From a checkpoint of a small mixture-of-experts model trained on Wikipedia: a sigmoid router.
Below are experts of layer 2 (counted from 0) of a mixture-of-experts language model. Rows are named router (the router's row for the expert) and show model dimensions 0-159. Each number is 128 + 32 x the weight over its row's rms, rounded and kept within 0 to 255.
After each expert's rows: "gets" lists some tokens that make up at least twice as much of what it gets as of all text; "comes before" lists some tokens at least twice as common just after its tokens as in all text. This comes from a sample of Wikipedia text that the model never trained on. Tokens count by the router's weight.

# expert 79
router [167 135  99 133 136 111 118 123  81  92 128 113 118 148 108 142 105  87 157 106 174 120 153 164 137 166 109 116 119 152 101 126 117 146 180 134 169 173 134 138 138 187 152 120 144  66 121 110 161 118 106 136 111 107 113  97 148 131 114 142 128 139  94 144 114 102 128  97 148 173  52 148 143 145 123  70  66 107 131 136 120  68  97 189 147 102  22 170  99 148 161 117 199 108 167 170 145  89 182  84 129  78 101 131 152 103 186 126 127 157  82 109 189 121 128 149 103 126 148 145 130 113  79 175  69 138 113 167 128  59  88 125 125 144 152 126  84 180 122  63 115 132 175 130  75 161  66 155 128 119 166 128 179 151 121 130  96 117 101 192]
gets: " |", ";", "|", "  ", "°", "–"
comes before: "\n", "  ", " 0", " 1", " 2", " 3"

# expert 93
router [139 153  99 140 163 118  97 113  76 130 120 102  92 130  94 149  84  68 153 140  98 121 115 155 135 116  28 122  96 122  70 124 125 168 163 126 155 169 191 159 166 173 179  94 123  79 148 103 122 133 149 110  99  87 111  82 114 141 124 141 107 112  87 131 124 107 104 110 163 154 115 165 120 130 122 119  73 113 146 145 136  86  92 152 153 102  50 169 122 134 158 144 226 124 174 161 136 117 177 112 137  73  90 121 143 147 176 124 137 138  74 102 198 115 162 146 120 150 130 178 113 141 118 128  73 132 106 135 148  64 103 104 103 138 168 152  94 175 132  75 126 144 171 155  53 164 121 147 124 105 143 129 199 179  94 181 122 128 126 130]
gets: " |", "|", ";", "  ", " (", ")"
comes before: "\n", "  ", " 0", " 1", " 2", " 3"

# expert 92
router [190  93 119  87 131 105  56 145  75 143 173 123  63 134 160 132 127 140 144 175 150 130 141 146 117 131 149  96 116 113 139 104 130 113  99 157 119 125 125 127 114 145 145  98  87 161 103 146 100 116 136 121 134 152 191 136 160 134 193 160 144 225 115 117  59  97 159 123 194 107 128 115 108 153 126 103 128  75 159 196 125  75 145 137  96 141  81 156 167 154 137 164 124 109  95 176 121 119 167  73 118 103  92 153 134 154  94  99 147 184  99 101 156 129 188 143 125 130  98 111 127 101 113 177 138 106 125 255  75 112 181 152  83 115 106 111 106 126 126 129 109 108 106 136 173 126 161 189 108 176  97 100 158 128  92 175 109 115 137 123]
gets: " =", "=", "-", "\n\n", "′", "″"
comes before: ":", "=", "\n\n", " information", " by", " /"

# expert 39
router [130 106 127 130 152 114 108  46 125 118 107 154 127 148 100 153 129  76 135 157  62 153 128 146 128 137   1 126 143 146 126  83 120 148  94 157 155 171 168 123 110 184 141 106  85 111 106 117  88 114 137  60 141  72 148 120 125 221 137 138 177  92 100 107 127 101  93 123  78 129  76 135  82 128  99 137  57  42 145 144 132 145 137 159 130 171 112 106 156  78 164 138 156 134 130 147 140 158 117  93 116 102 128 164 133  97  72 106 122 147 157 141 118 177 120 125 122 119  79 176 111 108 107 119 130 137 135 127  97 119 115 128  82 123 124 164 104 140  38 142 104 147 125 131 167 148 129  98 128 154 193  46 107  99 116 138 179 143 165 127]
gets: "s", "e", "1", "2", "0", " 1"
comes before: " |", ",", ".", "–", ")", ";"

# expert 64
router [ 86  97 133 119 127 121 101  73  92 146 146 170 102 138 102 155 124 111 180 107  83 161  96 136 177 100  95  59 151  91  57 126 128 100 110 187 137 143 153 125 142 133 118 137  84 102 123 121 128 169 101 102 103  74 144  20 186 191 153 143 118  83  86 128  92  95 133  82 111 129 111 112 154 158  75  88 116  99 119 161 105 117 121 180 125 119 106 181 150 161 162 152 141 166 100 143 171 127 124 135  93 114 112 156 144 129 146 153 153 150 162 120 120  96 127 167  86 128 115 150 108 126 118 169 120 121 127 192  60  96 147 169 127 153 101 141 121 196 119  74 104 208 140 171  93 119  71 135 166 166 132 102 160 189 145 137 135 151  82 106]
gets: " as", " in", " he", " to", " is", " on"
comes before: " the", " a", " his", " was", " an", " he"

# expert 66
router [144 106  93 146  90 113 136 136 141  98 131 127  99 159 150 168 146 147 196 135 122  93 125 136 140 119 114 149 139 133 152 102 115 162 125 181 101 127 132 144 144 145 150 107 153 157 197  96 158  90 115  87  97  93 137  89 194 191 145 119 148 121 100  77 125  99 181 141 163 117  85  94 160 134 113 125  59 155 194 173 113 137 127 165 151 173 100  83 144 129 121 103 129 111 169 100 176 116 102  85 121 132 103 152  99 145  66 120 146 108 129 128 110 115 116 160 131 116 129 126  95 132 109 139 114 152 126 105 100   6 138 144 170  89 140  85  66  60 161  98  91 131 147  78 102  99  65 160  78 201 140  92 166 119 169 129 145 159  46 129]
gets: " and", " of", " to", " in", " with", " by"
comes before: " the", " a", " his", " its", " an", " be"

# expert 23
router [115  71 120 139 181 129 110  83 120 127 133 126 115 218 152 162 169 106 160  97 175 167 118 131 137 112  95 101 168 161  97  84 139 129  99 131 138 206 145  96 126 125 120 119 106 130 112 116 107 206 115 150  98 132 129 116 148 132 125 131 118  68 127 130  92 123  87 106 106 152  92 127 164 156 105 105 124  86 136 145  53 124  79 142 128 119 115 171 124 142 138 161 204 107 151 183 171  88 133  83  98  80  84 158 146  66 107 159 152 170 159 134 133 120 124 162 113 119 133 133 142  88 100 155 100 104  91 225  98 149 131 130 144 171 130 111  98  93  77 107  93 129 113 185 120 146 104 160 146 140 136  64 155 232 160 130 122  90  85 163]
gets: " |", "\n", "\n\n", "=", " was", " film"
comes before: " |", "|", "=", "–", "L", " at"

# expert 80
router [152 147  75 152 139 116  92 131  38  99 128 103 110 111 126 132  76  70 157 142 109 113 139 153 100 142  96  86  94 118 101 134 120 167 169 137 153 175 157 156 138 180 198  98 134  63 146  97 124 109 132 125 110  76  92 110 146 138 137 131 152 163  85 156 123 105 109 107 162 151  96 162 146 132 121 106  85  99 147 149 142  50 124 166 139  92  41 188 112 120 180 164 215 113 171 150 143 123 199 115 128  78  80 128 135 155 188 131 145 147  64 103 198 123 134 139 116 158 135 135 128 132  93 153  88 127  71 149 140  91 101 107  99 155 168 138  91 137 143  93 128 115 167 140  86 167 137 160 108 120 116 130 193 139  88 163 114 133 122 147]
gets: " |", "|", ";", "  ", " (", "ac"
comes before: "\n", "  ", " 0", " 1", "|", " 2"

# expert 47
router [147 153  63 122 163 128  90 123 109  33 130 105 142 118  97 154 106  33 139 115  76 136 146 119 149 110  83 150 136 111 126 114 105 147  68 164 120 132 139  83 141 121 122 130 126 131  82 162 173 174 134 121 124 101 174 108 108 154 119 144 127 158  82 160 114 105 138 136 161 123 133 128 139 131  98 138  64  54 147 183 101 126 142 176 163 173 120  63 124 124 147 149 109 128 157 168 148 157 118  72 117 112 107 142 138  62  73  58 140 189 146 137  85 173 134 163 105 115  80 110 123  88  41  82 140 108 141 139 134  86 143 184  83 125  81 140 120  78  84 136 121 107 177 127 153 161 161 120 116 129 146 107  85  97 128 154 139  57 140 133]
gets: "s", "ing", "e", "y", "a", "es"
comes before: ",", " of", " and", " (", " in", " to"

# expert 69
router [141 131 117 137 176  58 116 139 135  59 130  98 134 126 151 131 131  74 146 137 141 103 118 189 147 130 130 110 131 115 133 124 107 107 132 152 134 152 125 170 147 200 118 116 130  61  91 138 135 124  85  93  95 151 119  99 149 143 140 180 137 121 108 148  69 103 189 109 104 148  80 100 201 187 110 111 119 120 160 142 138 104  76 145 148 108  79 134 105 135 133 155 135 124 190 116 162  83 156 103 117 114 105 200 142 101 146 103 114 143  92 124 164 174 133 156 133 133 129 166 135  44  93 213 139 143  91 123  89 126 147 142 141 146 127 130 102 221  81  87  86 106 147 183  86 148  67 143 126 154 147  91 127 102 152 122 104 103  73 212]
gets: "  ", "-", ":", " of", " and", " –"
comes before: "|", " |", "-", "0", "%", "1"